Weights of a small mixture-of-experts language model, trained from scratch on English Wikipedia.
Size: 9 layers, width 256, vocabulary 8192, 118M parameters.
Experts: 128 experts in each of 9 layers, 3 picks a token, a softmax router, a shared expert of 128 neurons.
Training: a variant of SOAP for the experts, 6248 steps.
Below are experts of layer 2 (counted from 0) of a mixture-of-experts language model. Rows are named router (the router's row for the expert), gate (a neuron's input weights, with its number), up (a neuron's input weights, with its number) and show model dimensions 0-255. Each number is 500 + 40 x the weight over its row's rms, rounded and kept within 0 to 999. Numbers have three digits each.
After each expert's rows: "comes after" lists some tokens at least twice as common just before its tokens as in all text; "gets" lists some tokens that make up at least twice as much of what it gets as of all text. This comes from a sample of Wikipedia text that the model never trained on. Tokens count by the router's weight.

# expert 119
router:497542461504557459509531503505438500576484515502512487476514526496530521479499458483484518488527623483549561499569436439474483469494492581500511394522512492553561527499522416493455578561511517493588568431434468497508456492500485532477521559431472500560507528517473528487499417530508408477538504513486595572474454522472610489511513469529552512472504512387454443529529492554516522506532511494498502409514420551526487513448479556414549438506524492465521554502473509496563502509529495531430483476532564402553409510483457484476545538518489470513533471479470545540474530538529547511538421482505466520455519474477571501529502509433506509465505469492585467515553510482524499518500521509541463476506499525517509512419557532510478540489500537459501466453513517534589466499458503
gate0:450524480501404489515528513473466495511523550537483455435556420457450534483512504471496438472421550480516426436469503493426514575590464496520497503457521501380451503494452498566515530455387530478503463454502550524494516513540510525478527420533587452549483528566450516512521438493515473513515543469482557547488555513540544514503533480422507477516564523451516511451442428526433553519505533468434502479515566493430463525502527467488519496448512472505535543500515495506538504603515444510438489582451469472517504527475479523545467536469428501506527518512497551454501462487465556557490512463453517481493454522423554443498488499445489483566539474505539507489474564458490542457506541514477490529472471572514557577556450537544510496541538465531447548448503591504468464506539499
up0:501521526502533402543527445459481417512467570446486464476445482517500511538480526496457519498469445497507495449499465428526502430558492488515498514549529544565531506546490522588499516455525450473511458580529521436551526500514496522443484512487488532491590537447515499475513542497542500527480344530481505458491525489559524536507526485558470521460426406562502478577497513572553487510464502575540544457466545519503518516431436548483533512443457519503429551452596513466448517479494503532530493497465448456485557532482554473432529521534505535529512445510457490549443506512437408518496539496503533479478472416484517497489501439582527502465472485484489450531492514530521472542477477424508512524467499477484453513540460483475538506444511481477535436389509576524594484454509521
comes after: " |", " the", "-", ",", ":", "|"
gets: " L", " N", " P", " S", " C", " M"

# expert 104
router:478504474502618519481501493489447513517487484501529471480511516607525482436569421508500500535509473487541510490488466507504469492494388517434511436514520467572521568456493497543513485560501529486545585443415529544504494521444468529517509539445434493416457463432470544500517420499524565540548437511494549414476467498475471552502525555517481542541488510541471453490511483519470497567516526505538484508450520516533494543512520560490516463477566461506557479520500497513551469533542545535523483480494614456440424503594475486473585482481564518578501453497533580465457530567573495520481508502533479514508502476477461494442497429493519543497492454436557505524512512369473511531551514472520489478523496390553501500488610537516501542511483503471516481532452512538531489522506496
gate0:547494455489535491486518478528587536474561446473471498503546490473539449501493477484459510530528504460540490556513521533446468484486496445473484425465587558486599514482487459483497536477567496450490478500515527485498515505533509538472501480503492443544551488507462504466454529459522537495488591478511509491528512565428506457510433530519468523474517488524483497511446487563476562491480469496438457614501495443523532425486479490518458521481449493584521491539532560584459465475496528487529572478499538507492483488522508444479505560537506525557530422505438465473511430509441544498500506566458484559495442493521556450398556457529509524506422486546443478489507474439465466475522552459552578437457491507503508492569420545541503486392380498499563522493540402475473431550443475
up0:469567459587566434506506548473510454478505479529498514414547516504521469516468483547533461472509438505456555478510439464525446479474572423499506477502505483483473519549479507474475526448584534558522528469457528507558441417547471557468531460431450493429493498465502471550517455479478544480495498460472520503484488529449400491536454551504489507520452525532459511587552513572534418509545473528534533470441545502473468487502535434451499524562446485512504533478524495464516550434510512468480492490509601473406430569491528425506550510457479540561543475485538525544509457504475538486541459477483525413502480488428495426544474465509472499481504502521466572453531576478507539555492482452451531525454516543566468567512433449535490483513442507548474479588561545507462439493517468
comes after: " |", "-", ":", ".", ";", "|"
gets: " B", " K", " G", " A", " D", " R"

# expert 74
router:492542528556511484540438510528388548530505484551474557476525487465512521570509457506501484436500497493496545482502533489501484474467501437461515458529471502514481440478479513493508561511514482579604554447455451480434520485474476568470508626447507539511542493487542493509515466482505460511470514489506537478580491496524539529496566511594508510486450467528531437446479444480464507493465564508528492414518444593532478490499519437471489516504526526513553472412513544482576439541552592465427506511493508393422405496447528502493513495514561499555526538500477575427481528527472514456497558522528463552524481471520499528429557547436537531551498455457531432537545532459453463526512447522506531491510543455543528453497452536467511492498490478480503484410517510471558465504432447
gate2:551509501468501529493532477498543493581494512506514444502555537504487507524496511507534552405558457551504501475493483539431520480484509525536499454423484480480470505480596581596422531537528506534485559517510490547454518533508541484472525544533475588492478437498540519476507479522445526519434503468421449583498453490491511531470440527499469501540478513521443491487499483527530528446458559455502563511477498507490529443534588481454502514509511534546516482507319422493495496532550466467513555571510461481491515493530501526509512544480473483492496436502506527489573504439459499648463537505498440542524489487530517501445528518524414493521527400477541500593496490481417529539543439506427492404471498459506468528509512477483533573470532521546525462536547521484492507464514538
up2:439506546458458456546570496556548528492492534462460470494552478482535506461469498547518592501457547481466532521469495488540536559488485498481491500450454520459467557532564467498474483493520535507447491455543511550526514527481529521537504493567469525495500521497453517443496466585555449532573544541467499523508582440513474460516498503513491534569518448427438576466546488435490535518523475512445484542487556455573545422481515442563454586468526575411551483452538505504483479450515457515521523392486488537461564476519500483495465497560530451467500510518501476498592524475486548515580497537519525464499593508524531507469538432474502529569484465573462483537462500520430488518447449496443482494504494494425484497382539533512532427452522499536477480525493464521479401558508437
comes after: "|", " in", ":", "-", "°N", " of"
gets: " ", " H", " E", " Am", " am", " h"

# expert 72
router:518469523462465403516512510466458583474522495471431487539463535409547477552562548485505533438453532487463570528472552557511496496479521550490464568522509496483435478530530521544483491530485510457548455458453457486550521522538502537453521488550463489533550618530500428414476442453517497467546435501508495517493531533469483517514444541483562525401515552491510503568480468504475486543417499555479519499559472500509483489508415572474608512510387497430441488553453547481473438481550581481479509490473466469520525503523493481484484502510563480498508476533462476517504435478440491496435432487459534524444496437575451495518553491481509540491543526515443468540419510524547501579495538529521494502568558484426508550493583460530494449480513514454510480474473467515547475488506460
gate0:523509445487471496545496530565473516506508492547478526523416504521497503549462425487452527502507492472493477516530489495574453468467520499534521519468491492502570495468517464483527572585526432536519491503504539457484466445403491529504476509496505490444517458489559510591425510425526471467537528497519543458529433452481488469550535498428571491481497511529429552548485541509516626583453516475479585590470486527498433504503494556509523517517524539525557416496491462540513564493475533556389480380445540515527449562483446440516512579494550491502502452450563500561504467494485496567478460510498475463516510490495484485479559498528487441518558520458583578569547590526546435521532491507453497474501510430502532488437517523537476511438459490544513503523490495505508488466530464
up0:462507422449506518472464536503504499533506537456546477529480509594452463509463497457499540462522477473482396488476512543545420567499459583531429497428519530511537594487477517470538494493422598482430505488443560498456510528441553493486509539463498545461507481515519530518531500530452544570573476434538457489537519458476523499430496537496457511560522462454491545491557477485481469495562522475513564556571546519507511508481557455536549515476523521502528543502486458509498416524476514394581460459485533434445567472491541492449512479484519534522514587563548478503489604480471463521483502478494446490489457456533451525474555509462492413428510462467483441507452510431523509505462524487530503513560468512523485525534496529490411492573517553535516518477539479511472602479556480
comes after: ",", ".", " served", " announced", " stated", "),"
gets: " as", " that", " which", " after", " when", " where"

# expert 111
router:486544507486601412498475510493441561538491459474516474559476476481523466516472433494493437488579485495542443484456463516502483509510516571510588487478497505456517529505485521505495530491494486476507524494512459479515553503564494507488530480574516503376508534495546518484516477475473592478500473467526561466625490484526478436507515503465507518511514535534465539485468525452590497484497501458440486525481510503553556479482436460572480507484542494525470512462491409424472518504497466508495529477514474504577483495542474525466490514440488508444524548586485608471467406525451505531467571476365455511529451620503513509510521492525492504573521467477530507518550434405552571522494483449530480518497558498447509483516436451508487510496590495476480495551544530476476582520439531
gate2:433408474557481548435498523555525496550513436452469452474539516455509525494515425529488547536528510530474509471502547561481497475446419501489540588496443469531478515577479507500444431538440459474511481465492508485510517460480476540486486557546499521520561542515482563470447520554520435482500456506501485454524480511480448484519460557511488568524465474502528547474488522518529525480506503495432448496482597465509415486519491444463517536545563582517504530529525519452515493494547534501520574478573478494531565469537513477460518449527544553566573491522514497474509481483551467533488565541517475459530537544509448474500532510572462505526519518517518351506474480433524479527572481589487484548521515551431522469464448598474467590552426513521534504484530576546543443452469521
up2:472519467587508574479380452482538474556507468456491472490537518478547479478471485456502520464482504522493549475454496492496534525428538507512521507541544527557551464518482569477486491461516501446537481492492450452485423501471515465434447501554537511495587453496510533509462508482492466489450483461448546493491490556556457524534485463511476498511466540481457509482501614538499498461490491497476496461485560486546515502511460501443567506575572585517535528460573529448505510488487464517483518434486511394429501466527461514523459404536506533608549499527451447402476471478498508505454501550540501519497543521512455486519543475535497521593528535486448448491533437446576514532556540542515451452500487485551612418443483546477449518546499467498582417549516514481538473472486462
comes after: " |\n", " ", "%", "0", "|---|---|---|---", "\n"
gets: " |\n", "|", " |\n\n", "\n", "\n\n", ")\n"

# expert 114
router:519545501564462388506508506514469557544467483521543447518501563458453481509411528501459524527588429549489447492468500472530513545479452482489518528406457462420481487515552523516502506507523586486498542489442456502457541510548484500485489450522494482413412476463509489437535515473518486483521534525509640503558495497501529492471518523511547521500478526533531535376476510490518496480441515454451528457573558520433567514543515477525510513486507482527543526481483395492553444406466489462491504509498509503516426477526470502477472506416516502449515552490477568541512462476490545619451499470458458515519490523504500538466424387526501543552512481491568460539525497535519495517519494423493490450430498452452524511483540566511522533482546524495501492495545424518460500479464559
gate0:482478602546476534491491557519455528542491460459514549561462508482411516489479500482485461573441452500472469500541437596499546537493603527475458543581449495442493536568499539543469426493459555507551452494483453519504470529554464540521510527544505473585513531521484519514430458489465559528497482474472520522539494421376522520526553461485531480460530567495525514486499431475505521477568513480564496496494486581476508510511400500540486530474495502546551473525546430436510499528532481492515548535500503536551498449480570509520528540500504497516520429486453485453520489539532513442453436449576514500500501530570499436494565511484523507504508473443519522549518470547518563522539564514470436470430504501521438475533495550449518532540498516488565560466496486510500534370540560
up0:447513485538556483502519486525514495538477509431505493530515519503499501480444538478503441527495526509486558501485472539480536498477569496480515430410401528514537508471480438458392510474473504542510509465552421521461536501475476495498442510507570545504499508468475476503498500497506529520477504563553466441484500594483451452537473541516579496467427489475469426504566474508492534512432515444504481494476545570580534380533461448524517532458538519509551513509412573473553451624502481471523502524554489506546473490543561476527532490623454560436478470576486490470483481494517402508467381481480526460463436498496514506505521456460492472525542434485535502537488553494541512464558460474547475494485536480550465498500420539532498436535499539503462483483477550523575555499485492
comes after: " |", " May", " March", " January", " September", " November"
gets: " |\n", " ", "|---|---|---|\n", "|---|---|---|---|\n", "|---|---|---|---|---|---|\n", "|---|---|\n"

# expert 123
router:532498510496455548514478501591478539550497510502538527504450534463497466467508532485491453625504561477471480519531485426509462469563509462533442505543477556560505476518489441488600606463560518538526550516461555525515482440542453595395500473442464494544518464484559489488507497502520523457533523504462537494499451546466489546479495506543449474443471514492631526515490513550473510519490505490480462533538581447467474473485523459505519448490441573543494407584494458518453575466574476453465529520537585516520499467462475450464521498499493471435493465455484508491519545492474546497544484519467445481459430497491541531492548505505521491436496469542529528540529557576446511427498513467490495530555474558510434536461524545496520456448539536481489575604512450525481507480469531
gate0:490480515542536551434430513569488465484541503549530493474512464487510508551489509523477497491488473517514507570616455496478552480487480521482523471541500474479478493501446463488426484474500422509511504543525482479560523462514442547498501533558556543435492577469442522520492532515469522564497533484470494545534559517408519399472545542484450638475503547446499548457469468472506542531459497504490494503473498505500558506506447516460468544468461486465521476416529514475565504476454577470483535493393547513573515441508529457510477525515601541513510563580472475544503578506446496529518516557495452475522493480444437606485483429485505511589520537479535532539509457575519411442513489520467479516547450522517474505477524515458450520462503535432489513488470576465504447428508453
up0:481502470396505490444435547439423515430523535521478501470448548460520475556537466553542413468445486526536588564509497479508432582518463437449481534533491474496483487523516507535471474485475530481462539478510546540543472524468543443480506604503468431453571510481535532523534617451508556488457538475513484511482537555481501445506541488483473417512571455529541507505534458446547471535423515502577445509494452482466499585583455496521548463511513504486483535470500520522574488475427485533438468533507442521502458499501568556503544488541498512483490534506551504535505556536458489492484496579563484456526493508543448439537535474560457500446501563417499480435480425484509490541461569521475487493506435442483492524486489540531477495535467582512459460524482509534536558454507489
comes after: " /", ":", ",", "°N", "″N", "′"
gets: " ", "′", "°"

# expert 75
router:491515538505576478549466480502447532541497483557451427574496487489543513465474553515508483533568448544480485512502430588496476507473537557542493431460480488518538426512467425532594553529482491456461531469544482459536501519532517500542519472556487503437474533520537465461499515487518572505466460493530526489576457481624488542484484510531421397510564505535458504514522504458535501531476524478519490511502471485535506527563470521539512470512527448478519481435494510494495540508547450536496489487534484487542431517524453512481488490482502514495496525504530528484470483532458515477473585503411521526454508554573508523423517489513508575466389523412568468546514487350518493561479491470513542497465487540493474502487435361474484506493547481455474570454492429498585543491481467
gate2:533410488494494535489503441502494504559515570414490490476446482498459502501497583479420595486475516447531511523517517548477460462504518517471469572491510541561472520506509494476512512471497498506555481493518529568495506539491497452431486491577454439484430550561430466523464482456505552510543521484476475505493493500562518429473495518500491525517462598460513514488576565530469469525491432503488528496498480512510584458492419518530509575451471541538516412512484509508519479496480488498533452487512451488470519508530534470536548538388548491437521547462505516483460467455503572519558501506507584391480564502493537508441456535453536562619499417479527521471541533475455467503485529520549550447533494511481543469508480516418538531547504460508488528378467521476396523520460535
up2:568481465430517448508575537443499451485472517533528473434518537435497549516496498517482537482464564455460506471503431556486509490500416494491553471469497545533456554498487488526474561481555484535566525515519504537543529457495509477509454443466508476417458538548503496532451498496556470487452525459472467526571456512423489528481470548452496496499539523521537467563534451600486535515554526465403552421500528521471551423512500462503508498505504528457537546597552510503556527564498535500481475477500426495482516483530537478461442458486513447492596598476477474473415507510580545469464515540436511503497444512471451506468400531555467466463490467492545471499479491484450474533506552485424489517551514495476551529451552519604533526510480533503472445406443558503529445543475521
comes after: " |\n", ".\n\n", "\n", " |\n\n", "\n\n", ")\n"
gets: "|", "==", "-", "===", "====", "="